From a checkpoint of a small mixture-of-experts model trained on Wikipedia: 10 layers, a variant of Muon for the experts.
Below are experts of layer 2 (counted from 0) of a mixture-of-experts language model. Rows are named router (the router's row for the expert) and show model dimensions 0-95. Each number is 500 + 40 x the weight over its row's rms, rounded and kept within 0 to 999. Numbers have three digits each.
After each expert's rows: "comes after" lists some tokens at least twice as common just before its tokens as in all text. This comes from a sample of Wikipedia text that the model never trained on. Tokens count by the router's weight.

# expert 169
router:447487519446513522471478485510511484559475511454435544515463478506556448476498512499532485515529563449533471491542434562549455529546598540503538471433431512607516485559502502508514491561475532469575525443542518491492463468457531472525500539449494444492524446423512476459568436557482499484
comes after: " r", "1", "0", " R", " ar", " t"

# expert 165
router:522525460495482495421468470541434422455469542485520531486466526473530477480571469463493516506459485428542484522505453525560488489522504481531529546498408496573477504523521531469480446443529493484502535442573466472525464472429549479586538481390510508473520452496481513439515391535478500507
comes after: "0", "9", "2", "1", "5", "3"

# expert 202
router:471543447556451558499504464570478575468456515541483607508486532475543527487500528427510483549442475473510489462475518495521488542534490538529541588440447527525520512524484524442416460520527505493517519478495483399446493498487526500529504470523470507476543540442543417419488485595500522504
comes after: " |", ",", " of", "-", " the", ":"

# expert 187
router:533611516500475526519492495519408459512532498484398516457460570499496528439521456485517540535436527470475535525427536506494499503535556509519488509508456502555592514485559473515535473539470581477523542475490490481476448437508548497533490454483538452463488458525534487435496452587430519454
comes after: " of", " in", ".", ",", " to", " on"

# expert 18
router:482515507490454497489493468597448460494481524486483579528508480486519510460582504458446483479479503519554501525503466546546491526537505555552490562500390550566498507507607542510487421447505508506501521493583486473470473492443527483546546424441489437526507459522523526497471425497431473467
comes after: "9", "8", "7", "6", "0", "5"

# expert 67
router:451546424478525551479515511515408448509453523473477485542454585444490504470453477494508456550480544441525499521485436505532467520510492525575544489515485481573444525471589475460527500494534477448526509487552451445505474487538537489512553447384483467496452499477486503496536446574467541442
comes after: " |\n", "4", "3", "6", "0", "5"

# expert 75
router:534502462504463470510465455463461470535507515503473533562508529501581506451510484491548468488439551442574525470443485493522476543579466501480481535469394502551505488565529432446463481496486532479493507428482571483452461426458567484581565473493484502501510525514566431467534460540450481510
comes after: " G", " C", " I", " B", "G", "I"

# expert 195
router:492498522518521535471478483465529433544523497461507521562431545537523498505437501476545465446455605424546513480502540558634501493523538591476532485506481516528506547516555515464496536466467498491566538434519427508468422517512530463561533462459494480494468473482524508489552485559493539460
comes after: " ", " P", " p", "P", "p", " n"

# expert 154
router:474540467512468483464459470537417431447509597486475546495459523518461472505511519411513502568506515475526518474511438540530496544562494506485503524481472507568477569534522524476465487463514509449568544429567523486483437492457522462578555432389503474508533487526500489453499446516480487438
comes after: "0", "2", "9", "1", "5", "3"

# expert 135
router:486532454520552553499452510529483474498482466515458559532544544534529508478478495491503483496498522445507492420559480502567403548478482558500507550486428509529453465491503404491455511539503531371544550436496479509460484482567550535542509501503514488493490519434567475453518442587505549509
comes after: " the", " a", " to", " and", " of", " t"

# expert 98
router:513499467529493546472528503513469526475405556451454518511463542486514466468512424482435501496456494513470488487505458536563486569534523565512483546462442467554493481460525499474502485563485484475506526496504548489464460383497518473517480420393534497442534471433556451479542456508450479412
comes after: " |", "|", ",", " in", " November", " October"

# expert 54
router:459543409595460501503505497507426447539482544484539516510455561492554461464541435398536499478474549481518537457448431527521470501528529536575558545470491469597473546487529459455496509514505539507599496467489475433505513469469519529504514501485468434483491471492484473490492432502509459453
comes after: ")", "0", "3", "4", "5", "6"

# expert 167
router:554573529505508489461506452506482437439458470493494502482540538480556460449469488401513458458515566511501466508471498464609456531499519606490531452523499483540566551515548496524473510503507521471532526403505491454483480448459570544556503444454454466528501513469568466456531466529464488479
comes after: " ", "–", " (", " O", "-", "/"

# expert 192
router:518546473549485503487451483517450455460487479458483525470519531505497495508453450492482465493459563445492501430439493504624474501570542581560557525535514526510512478533496561508485504523468522509545520409453448486443506531574597500477498488465510470536427429445516486494531423500476529471
comes after: " ", " (", "–", "_{", "+", "^{"

# expert 87
router:492506473531545472460486448503452497499463520492478499494489596549535510497453506452484519503377575441542498449508524507538517422492455582512559501550501477514485496566519492483545442563473512483565534443577442440534432521496520497514493495429514461500483477490534466461537474527526578439
comes after: " ", " |\n", "\n\n", "-", "\n", ")"

# expert 50
router:448544486549546490455510514509476519501503473543469528491479513509518477471448500428437495498450537450501521447500475525591510549544530593537520509506482558532589466517491520510455444519515524501522546426484460454469499478509546462528551456472475466497443400438504455471541391576528496469
comes after: " ", "–", " (", "-", " $", "/"

# expert 193
router:552541513486537549442503449537502456451430519458438527529448552566494480498559487414441469462483503510530524468418458478540529507549508493503510528494524453497522524529507521538520507522432487435599543487566479430536436483465487435536539513475509506457522439464534461474543442546487500434
comes after: "\n", ")\n", ".\n\n", ".\n", "==\n", ";\n"

# expert 14
router:530502511477503512483499484528439436459522598484458574506474500489516504448570430465512448512525534463536521506478514585525450521531515516492480553440492500523492569509544490497487491472508529491529522404559507483479492529455500486575593443391452497492514419527493485459527468477410512461
comes after: "9", "0", "2", "8", "7", "3"

# expert 57
router:434535471513463483441471427541471514533463501498494530544508571530560513461501438466447476463462553495520498443498441463500524504547553486552564550523517485577547557485569481514516463550500534516562504475556496459531437465448498561483544495437528417492505477537518456466555423502473456452
comes after: " |\n", ")", "%", " —", "\"", "6"

# expert 238
router:461498474531471491449458488561480554497526485483484590513470481518570539505513534454554503548422532508458503505551498534520519481550475544475497538481462541532456504528546414415409482453455451472560532480432524479451496548531465543493495504522480454440511498464585446529562550535542529538
comes after: " |", ",", ":", " the", " of", "-"

# expert 204
router:582505509464489487506531478513547501509515502558435497525477561559527496432486482474479472466465518478582490484513502502553500476552467574545575546503463503535531477461486512460509448544544584424503527389473494521518480479563549568538508498436500471523458397465572462521521490528471504468
comes after: ".", " ", "p", " t", " T", " Mc"

# expert 4
router:502548509557514555475522495501469455515506495526468551520427541543553498410519473454501400480519505407558493494504455570516475532477506570478539574572437528463509487518516454489528446505495525489536555480463504442487416436505478476536497477487518465488522450432531458476579424498519519496
comes after: " B", " a", " the", " b", ".", "-"

# expert 220
router:533495493490520567444525478519522466507495570460431553512451585527530481547505472421483475497493476516499553488457479486537484480521532533476493511505526474487521444496508518505481511538454493498552571456576474445529384516482508479540562502483497489502548472455506451444596369556479477453
comes after: "\n", ")\n", ".\n", ";\n", ")", " Born"

# expert 45
router:481531474491441519497511450528483495509478520507455504459466505544534458511464435424479456511525544436506477493481460540611521487556468544480508565526542537516560584545496462494505462472433523515552500473454525474460433487447556462481516427458528492512534461436570462435550448547481433507
comes after: " L", " D", " l", "l", "L", " W"

# expert 97
router:526462470536492470517451382505435507489520480456479499574515524541493484500429544440519491461482486493585460459461524527547480497503536539546503503469492508511572542518559489457446468490477528481510562424511505450449417502524585527550564457434473452455505467528561499503531489566459495467
comes after: " N", " O", " n", " I", "N", "O"

# expert 185
router:489545528583418495518453501519442484510486579495490591497438585465566429473532466508460496528489501431511483492460492491558525458540564512515527548522456467533529464488524484491509475498509527467489622480564516496439460483541491487525491482473501510483493406507480505438528480531404483459
comes after: " in", " of", " on", "ed", " for", " to"

# expert 71
router:485491430486450474478537511484523521475537510507466547521497580483542528471524469452512478546473570427485465479523487568515453582545460547515539566452465535531463511545524491414511510498528520450515571412526542502522486497435509502537546480425540477521420478522545495461533491600440506475
comes after: "ir", " K", "k", "ar", "g", "ak"

# expert 21
router:457537485475492513459454463524482494506430542482499533461417513542555527483503497427488498547507486510514518459503488545556455471563538588456494583447473529597520507533548458473524498505477491461474505399563532454515512420478486451502561434458548502486435454536456448520508502517456465468
comes after: "c", " in", "b", "ic", "ch", " ex"

# expert 117
router:565496478514456510501473470567515410482489529503500507517487589484497494472457480505512435558495600452492530493491449487538478516484495480551523519534436468567524549559557471459513483452483457522518552484518430468519494501466544568464519443397519469502475497450546420471558452536450563498
comes after: " the", " The", "The", " a", " an", " It"

# expert 60
router:480550465489492532473504437532474498540444491505508534514494592514545512542506480440498448464450515487507452498526462488495500497547548528527556563519516520599508597453579460505525493518509494497524532472579490497485448467482547527488607441493517421528531492453494453520551420513449511420
comes after: " |\n", ")", "\n", "\"", ")\n", "4"

# expert 118
router:559518500499540553522498527483504512486495509484470507536464542522538458489488467395465451450492575475518499484445398519536499477504540522479482594461513515490474517476557513432474487520488487455499529501549474454504487427434509480490596526526488483447523496434534432457509425624456492475
comes after: "\n", ")\n", ".\n", ";\n", "==\n", ".S"

# expert 15
router:506571480489488502488519485546488445554481583543467496544435529474555534406476483492514462558505531407554478483501412514529456534490466590500495495462457455523520469530567465406507441537445527466561506480468519489469436474439519465555520517458516508453508524510551481470527495549474459479
comes after: " B", " b", "B", " g", " G", "b"

# expert 36
router:533520506515465491490429446535540477534474572453486528445428556452542541471490502462510496503462538487543505511489471537539537546520579519539485531464494497555498572488474493451492486485498518466572568471497555387481493508516518492550574431448551518502462475453505536424493491592464485432
comes after: "ed", ",", "ated", "s", "ing", " directed"

# expert 42
router:473543486545550541490452473485506454516490506537495554479421529543530459461450515495469438462447575453541550457450493543600487488514485542551545516505485481521526517467508532506496500510480555507537541389489457515443515493559542486539543461510471496541472410462519451491556414562462542476
comes after: " ", " (", " int", " $", " d", " s"

# expert 62
router:501537463495480519455546477439510460491445576457493549496482501501536473488527469475560469555445565452533538490460505534520497571547485544531546564532467511534469528577512538481502462536433499493504510492492484437485411426430512505507526490472490510504464426550523515413593448529491553430
comes after: " K", "h", "k", "r", "ol", "K"

# expert 151
router:485555499491492523480528500529442446499472580464464541495395539456558544489548486430508484478434572424498445447445497536562493515597527537465470475503480527500487444537501497474495472471494526428514489482514541450468482468472501445513549501403463508463540438466534486495529461556514476441
comes after: "2", "1", "3", "4", "0", " St"

# expert 5
router:494559468537501500404465467549488551536488475468484606487432505495526490520564484464484459489428545410470487437503476507537514447557492544520507547483509485527501531560570466470526485482449478501517600487435583460508497466530464555531558515506522425468538482495533444499542494544487472510
comes after: " |", ",", "-", " the", ":", " of"

# expert 233
router:539501461561513508474486473556433419465491559471436552461433567474510420499518430437500491553498529436551489499461440548491499520524496551532497544467439525605518513534519525443513458511483567462478520486544510489522464488439534471520576471442486493510524512484500479516494419494448491438
comes after: "2", "0", "1", "3", "5", "4"

# expert 31
router:474486461493464451442450468452423469519521527432461531451480499562490480514507442450446471541517562403524514477482453625525464526574558499486525534460460514520544541542527529489463464494444497508570530449548471509463465476487495437519563439453501481498523485467505489437542515500456461505
comes after: "0", " R", "9", "R", " r", " H"

# expert 232
router:507577449540495534525477490516500506530489506471412507508445544525588448472515471446505468519466551493571485523452426544562461477557516576518507535541494512571506572486509457526544482496474563520523525439458555462447463466452490430526504486479462476521521423463550523485583447510462480494
comes after: " L", " B", "2", "L", "1", " S"

# expert 209
router:515563557554469494485475479516471430456407467498500557538470588527494491496456481459466479480466519491527485438474470519542507529499547550440535497528447535548516526484523426428466471555490542475592533417488456510504521443550543464524516390485531495441492488476527444488492491501496563468
comes after: " (", " \"", " ", " c", " re", "-"

# expert 143
router:502519455552535494514546532592493448518505491478478508531448603503535450494443543432506469505486517472571510477455521532601488499508507549499572480529478513574509510533525508500490498580477570494483582417444488505471457488479548485501572519499505492508444465434579511478479431518509461469
comes after: " ", "2", "1", " T", "–", " t"

# expert 166
router:471488497523520473498478461476448484460504517552444568515451532523479480495504503399525472535449493452510469541490485522529447508546530537489482589513446463518477526503511514485514493488520582554540541433537481388445425476515555498539526445466448517505472492450612493457448515557429495489
comes after: " (", " \"", "==", "\n\n", ".\n\n", " =\n\n"

# expert 208
router:447568538582539486502484507509427469580504501469466492472469558493508490519531459431549484481463558446495554500528488523604444500520461550553493527462440470501467561465564483469460520487478526529525598432471459488410470432495471515502544515495548476510464461496549471492520439525506534510
comes after: " S", " s", "S", ".", " \"", " ("

# expert 231
router:498479500480527474462509464557410431506496578467488529476472540472500469424558459409506475519518560428573476508458432579521504482534484571518488566491429523555477528561517517489486496481510531438495564444515501511496435467451582505515527477434459489472503465495482510481514458516443520463
comes after: "2", "0", "3", "5", "4", "6"

# expert 177
router:488554488536466497501536490516415479530496549519416543473475532531507481479547495453526510470393547442468546474467546501513507478536555473524450530506468473534513543482558492495501402566512585497573558478514514541525441411558509489498532493520507461483489433535522496430534438548467541483
comes after: " of", " in", ".", " to", " for", " on"

# expert 147
router:539488464544498503513482462486430429477526548485444554495445570483478444495529423455514503523444565418515530525466454602535464526538497490473500526446479532573534504543520543492514487492526544465531531473535541491509484511438500505565593439429483474498518494496466475497490417498439497429
comes after: "2", "0", "3", "5", "4", "9"

# expert 74
router:511486493547523487418501378516438449549524458467395583447420523522503482490541487475529471523421550444495519495482513545534491446548469548519481508495494470502516527491566580501494510502480491483574516454503565458479454522540487535497526470459517460467506498454512477439538462520490448430
comes after: ",", " the", " United", " of", " |", " in"

# expert 239
router:496603498536459502407523483527455452494518525481473516505499555453576484485448507419534452549522585459498534480467459560529468528489484547462494496521512488507495470470497502438500414515483501492517552458444552437461426469440509471509507488454470526488464515504487424419575432501462534492
comes after: ",", " E", " |", " B", " S", " e"

# expert 19
router:508505526511469512494457477566510449493459468474498597502482506539515451498430472473543447480465552467520503515508502454550423530506495572513465558469507470526508502482565454445506560504471503526521547361529490497435495435488497478506521505458513447492459471447558448496537407498445551435
comes after: "1", " in", " pre", "\n", "==", " ("

# expert 191
router:565533435560460483480470445522507447517453499526509485514441530567507518428459527464464443538464508430537534477497487508566451488492560487586473491516400490582535542468546526471507456534524490481520590497459499462537480424523515561503560471525488438478502446481482509435516466548507526484
comes after: " is", " with", " as", ".", " the", " a"

# expert 237
router:475549564447534551497432480474483399516449513460501551517448507507557478467517511430504472508468537489503537440496482511503467482537530544547532542509435495555543504469518501451502462560558573476505496469484526428522449497460545487505507443438453498457492522478480445489590494609463462438
comes after: "c", " |\n", " C", "C", "oc", " gen"

# expert 51
router:488496478454457583422476485509447509490450556456518518536485549542489471448436453533506456485459552438517549458456426536576472484572505537504485549494429463514509501568496502498496498498483479502483535445492536519462479395514568509526543469407495468506498460453486488454532429514502524429
comes after: " |", "|", ";", ":", " /", "″N"

# expert 212
router:485539477524469532454465484519453479493464476488391519500431560466585471482480513474430449537433581453529496503485506558529420529463511539522524568530507515512529465472522456457452515496465470429549512464513481448452435470458508507481559454472483470538491509503587537510494410505499539548
comes after: " sp", " a", ",", " the", " A", " Sp"

# expert 102
router:446540472477556558485470440491433462503483539445553506482479487486500463519462553501517465462490562444509530543506466494532468464598500503550531550506481464528465549522498518485533464499475494484551592437523449460491506505543581481542542466474503461498438426486489472480494398574481535407
comes after: " ", " |\n", " Pol", "1", " ass", " prov"

# expert 219
router:554483529467522552454504480537502453491501563435500555530460599527509490484568522366535505524507466503507553471492439526552509476558480522489531536461494464511552504518526479501490522487467513476546551424540469398510441482456480457558509458468505475518520445440538477520553424534455490473
comes after: "4", "3", "5", "6", "8", "7"

# expert 184
router:480568516534551530423434469550490432499470484508482549556441572541565464451546529470457479518415507449573483484470530498503485438499495588497492539470467504492516524479483478511512490550417511466555561438480456465529483422478536466497531465456558490470442528500473449493546456500537465488
comes after: " C", "-", " St", " c", "°", "C"

# expert 235
router:533473471465460526480493516513501430472480586503434528492447535584508484485471539511468515469499541482540506452442490535552475519543497524536564499517478494596541487464553457521506408558526484500461594470472496510509406468509543496445525449498516434385495507508484479480536449503444537522
comes after: " of", " is", " in", " as", ",", " with"

# expert 113
router:474515435549495546458483481530515460506471466533452529523462586509523489453480485522518508476530512465609503518482543544604506542559491563527513576491433411468501510490544465488536499494466495449507530442467452456508451502491544522569579423491487448510515468498530529468562452566498473480
comes after: " P", " T", " M", " B", "P", " K"

# expert 127
router:547494484525559504493488516501488502474451525480451551529477535553547493496493466423488425489505531485504532440478431500530480464559478570491494524536535494499449550528529499455420491541475494397534539497502465454506454444457502460559563489501418503510468454423584458466533476594482480448
comes after: "\n", ")\n", "6", ".\n", "3", "4"

# expert 86
router:445505463468473494450489472525400439538453625469515557488475579497533457452536512422550459483533474436529544490512428545506479534542503476491540548504470453523481503509506483428478504497508502491534572501529489489462530514474511490521573462452499446487451513512442443436492455525429477451
comes after: "0", "3", "4", "5", "6", "2"

# expert 69
router:509508492488553502497513504505425434460463541484501530515455479503504452471528499439528483518526487501521522477516445534547480529525522554480519526465466463524435565483586479437469504472507480413539547484555460465473434423431486463504506464407545460416452462497512449486435421532447484444
comes after: "4", "5", "3", "7", "8", "6"

# expert 244
router:491571467544548460489507496485453493458500502550442519508441597464543480487562484461480486552440586503486540478457481512558490449519500497523559540454495472538455529561470594494506508539479517447526539417522536463531467524492489526542539449422529491491431423512455435476515459537469475478
comes after: "it", "st", "ut", "at", "et", " St"

# expert 10
router:529529558491497518438526475507513459505503481570489542573521539527536494497478422440492453532487525430540519497466491533539493568546464576570565531440445492503512540491569445459525499491509536471573553515486483487528443507476585458598577446495481528479506517473494515446506417515492524493
comes after: " M", " m", "M", " g", " G", " K"

# expert 197
router:523516502502453558541499514502467458452422518515469517544511577462472475472455432511504475527462491484513494422465481539595497544519490541556542520508472521522520514516568470417512463534478554476542537396487498498467523451499457489538555501397490474433465501470542467460485466594540533463
comes after: " (", " ", " ph", "–", " \"", " B"

# expert 224
router:507492459488480573444507492525413430537505525472480489523514608467487515426548459466512484490520502419585521462498437516568457524558480553500457532453454457540456551481483503438511489472480504461505527466449558501441521441445519504512546464470469431482467513488517471450526448536437531472
comes after: " |", "3", ";", "2", "6", " Al"

# expert 190
router:467575440473456509404497448529496524439473544462479501503452512534546525502454484515491460467485543418545501471467467503552464535501484578489450485556481462547537538544487461509546444479426531449526562441557468473496439462505466477555536505484511520491480426427502447522560465513471501431
comes after: "-", " un", " w", "|", "==", " was"

# expert 216
router:491514404509443592458477443572463561520437469557469570521447500527500484497568522488474530547429470460503515558462554484470439535519482525470533576477515499542491494528502519505410442471473528477479493499455503454443496492524550472573514472499534456456530524476508448543531500578499459466
comes after: " |", "-", ":", ",", " the", "."

# expert 125
router:477554509497457515410535518503495421564425548521466540549504543553517487464444531465523444515449557436536506495523476513545461555467475551533561536517451488553548474489510473469520411546541500503515590436536491480478487462549521488539526450493550454522464509515491425480476477567518546460
comes after: ".", ".\n\n", " (", ",", " he", " He"

# expert 59
router:469512529543492515485530512500437453472411513503466564504409541536503499505526495431475468548500493475558498446492430513584453546451461578458476580529470548554496522455527442449511519483535518502546545444512505489444469458492497497524498405514538535457462494497541451483559443518467548456
comes after: " Ch", " ch", " in", " \"", " In", " ("

# expert 105
router:476527491579474552463434419500516476577488501497484469542458546544541431481444519495489509477482564433543467510437447518615499469569515579474494532489496470496508536512499519499495527471453509452542533454478477497485428497488565462550585476471506489509480499421506505440527487589492500485
comes after: " P", "\n", " D", "P", " N", " p"

# expert 140
router:491588495479437542507508506580519466520422466447500550491503529610506505506448459469458486477502553503549550423464467541554440493502491533542496503499508488560479555455519439437503523466465500473485529443485524401432480466532551455499516461435488448456509494509545470465523487573482534509
comes after: " l", " L", " to", " the", " did", " ch"

# expert 110
router:528542474504556482445476448489559486475459499476463550541528612468553556488537479468536494478470536495488512484468532497530441505557429552481455578451474467589483511543530519516470535505454546479540552420530477525545469481479560519505549515493520479479448441540576475508553454552445493449
comes after: "\n", "at", "ot", "or", "ar", "it"

# expert 186
router:504501536505517523435487441488420494544414537555457548537489540562495500440492485470531412514432515423536515499516476521504499495561523583486479525504439500466461519529532510464464481464509565496559561450481453424471423482553516496522497452455476489508457486454547516429458459530473558460
comes after: " (", " \"", "==", "\n\n", ".\n\n", "-"

# expert 171
router:515568522554540485442542506529489427493456463523474570462491573533487470520416499441453490448472521420498495451471456496588521534521492590523539485561466531515553517508509470496437494576463527462511599469456484484476494494529557531536554461504520468500511487453497473481524423509453526456
comes after: " ", "–", " (", "/", "-", " \""

# expert 11
router:449550473565531575481510451586511441546448498501501538480467497529507507490505450422451465480511558470529519421501500519551508515537508588482510503461453468505559549489484490493506504554523559478492563380461482455439504459521519504501531517513521497506440412444524443492502488542464474424
comes after: "1", " S", " s", "-", "–", " t"

# expert 130
router:511494518552485499396519482537430485472450539462497533494494531524519511446502476461485443527449490411515506436477489500547482473517463580481474463500437523490499512587524490536474488489395509456604567425560457492519424472471457492527508500486530492454500460440481493483523459476498564447
comes after: "-", "\n\n", "\n", "|", " •", ":"

# expert 20
router:496561467586523541465501549555451510540528535520482579550495528504544512494539497498470543525452480461461533509546415502491485503523522573527515573517483516496514480525513448472477502463536502364557531382471510415498530446499516491517509438499522510458482486480497499540491503593554524473
comes after: " the", " a", " and", " of", " to", "'s"

# expert 12
router:493542504491469530443511504494464502418455492476488521556504569522508451488424496422472462498448550460539547492482447508501489523558531636525501557512532521537533506481524483479461461507449518516572572481451520439465535487538552468566543433508499476516486484430534474406461476523507491462
comes after: "-", " (", " \"", "–", "/", " /"

# expert 215
router:512530486506523577444450464487466517467496472553424569489483571541503452496488451455464450548434507448527551475478535542570452531525478522523555518510478485545525505518572452454451441486511547413505500455478521484475509507526524509555596467471478478446506519492519435523573448559503445525
comes after: " |", ":", "-", " the", ",", " of"

# expert 52
router:447559479527458572497479397519513483556499534472496576495530480529567495515500435463487501512516584462504537493497503510584439483577500535506521557540510555489546540513501475498504418508445485461548567463489470472432420487501569464491490463479515519532489444473540506418535455553483468515
comes after: " V", " D", " L", " v", " H", " W"

# expert 153
router:536522533461467485472473525547422507502526578514465490522535522517494515439521441433550407452456497473581524464502481555569541486446489491471511563493416497558510571523528487469513500521497548473539554457498506490495426491452545480552574491476483498530537519504453452468481399562470487495
comes after: " m", " h", " M", " of", " g", " f"

# expert 100
router:541502529511463530460503496473484444521452479473438560471520505497516482459501494494524401513399552465537470526525433505523462454500507563595453519510469441559508502540516497431505462503458495430591551479510478538498505492497559523514569513361509456535497455489490485519510495558527507506
comes after: " the", " a", " The", " his", "The", " and"

# expert 104
router:525521443560529516541488477562457468470462520466459516494402574506516439519410477504494480505448510469519482439506496486514465545499499579520526494442463487542556454480561481434519488492491547511514562443512518450466487471471530489530526429436505479468493462443583474550507410536443495435
comes after: "2", "1", " in", "|", " In", "In"

# expert 38
router:460493503576487507405517472497484490515444472503499525495524512494568510416494449463436449467441543459546508475470475505559499508564524572547526499528485550561581474551502489513510418469526467477553521451501501476457493453462583473520534471465471490500469411487533463435535432540478442512
comes after: " ", "–", " (", "-", " H", "."

# expert 46
router:509486497521505485469534519563390498487482449494466541542446563512477510501518441434438451512494517451509523519524490548503472530510505605469533501487488519488492535462500472449446473539518549451562578407494508415471502456469498560559493478473539463433498469499526411512523455543446553481
comes after: " |", ":", " \"", "-", " in", " ("

# expert 9
router:503488483470485509448479475532491494471476544508390588470437619533520519533497498421495464523503545478483542416513499464557483477521522511478469523433467523554494472500556459486468480464486477525510508432517529464508533412494552523496507425407512478519548480508570490556514435546456482491
comes after: " in", "is", "os", "ro", " In", "o"

# expert 222
router:522543534525502489481506510502473465488476534483497536488489554534499466515467491488505471499449588428483562461489458505570482561524476565561558493470521553512519483537488509485448509528484549501588551418488505487433502517543516474511590452403492450528488428410518457484548473525470557426
comes after: " ", " (", "–", "^{", " un", " s"

# expert 30
router:491561467504518478413536431542456484479459517538449527478427494492536474420486511452500424541442540412558520454460415559564494533530472497566498491552509531514527525476555488496501441448507490501535567459524513449529444494461473508593505482476481506469528543475525446463496433484491473505
comes after: ".", ".\n\n", "==", " B", "-", " M"

# expert 134
router:515503477553527515505498450534442474562488526460437555512465499517548515461514488478509515430506504504544493493470499534504475522565460556585510532487473509524537463467533514505468534523477499509517507406516463491450465436508489489538567411399512479497530403432521457490536418566422543454
comes after: "1", "9", "8", "2", "3", "7"

# expert 234
router:507476549454516482471477468536430460461488560465500519493485516499508493475534456491552498455513563448517525445507458502534527492545483508528493562421471499577510547474481509444429544486555473452517560492552492457472487419477583529533491497443445432416538466432489474446538434551462508443
comes after: " |", "3", "6", "5", "7", "im"

# expert 133
router:473525463492517511492489476582453479557429536431486574456425483496539493467505510428555467475514463515500473485488467478512474502551479556540491516491424552547497506536504525464513507552506535485496561410540489454478487444472559464471511485429514497424499453462561432476522405578485481455
comes after: "1", "9", "2", "8", "or", "er"

# expert 174
router:524507484575533493530480450579438434472492472486500494475507496522463511436491545517509426518446498444561524459506433566526441474488569483554458529492451507542512578490501520430477465516515529503469545464544496470524469477544533535508517482391507466497470447513520457494541413595471537464
comes after: " the", " a", " his", "'s", " its", " their"

# expert 150
router:536522487532491520436465507568492438513499485553446543563514531537517439464541422481497409512476532477590516516536518591564510528494492523549533572500474499533474509515527453477460436503487508420537509503473470425529427482448546507549505461512533487491534498489500498462539384511480515549
comes after: " M", " m", " h", "M", "m", " a"

# expert 116
router:499531491504499473471506513608456456546468533460455502491435469482552514429554510445486519467546522520504512540442478549554511504538498590573525564495448489481535516480523479429489500525517506473527580405550476492464455455442492444497528444478505470467469450518537463473509396517468462473
comes after: "1", "9", "8", "4", "7", "3"

# expert 155
router:516523457486502484494463453542466424504470531490504533517446498471539514473545472422526480532507518458542453481494423537535417513574545497485490502482471486585531499503518531506510443495497542472498518447561529504462484477426535448537550505337508504443549454526490472474515414527462475474
comes after: "1", "0", "2", "9", "8", "3"

# expert 72
router:482494504543433543458577467484502516520498481440465553511521501532546491503474441498496462528420570417514531473470499501564496537544449533563551589532473498540479465550511513415517490478500479494501537423529435488517467494459507502593547482484516472538442419450505520452502438546481521447
comes after: " K", "K", " U", "k", " k", " H"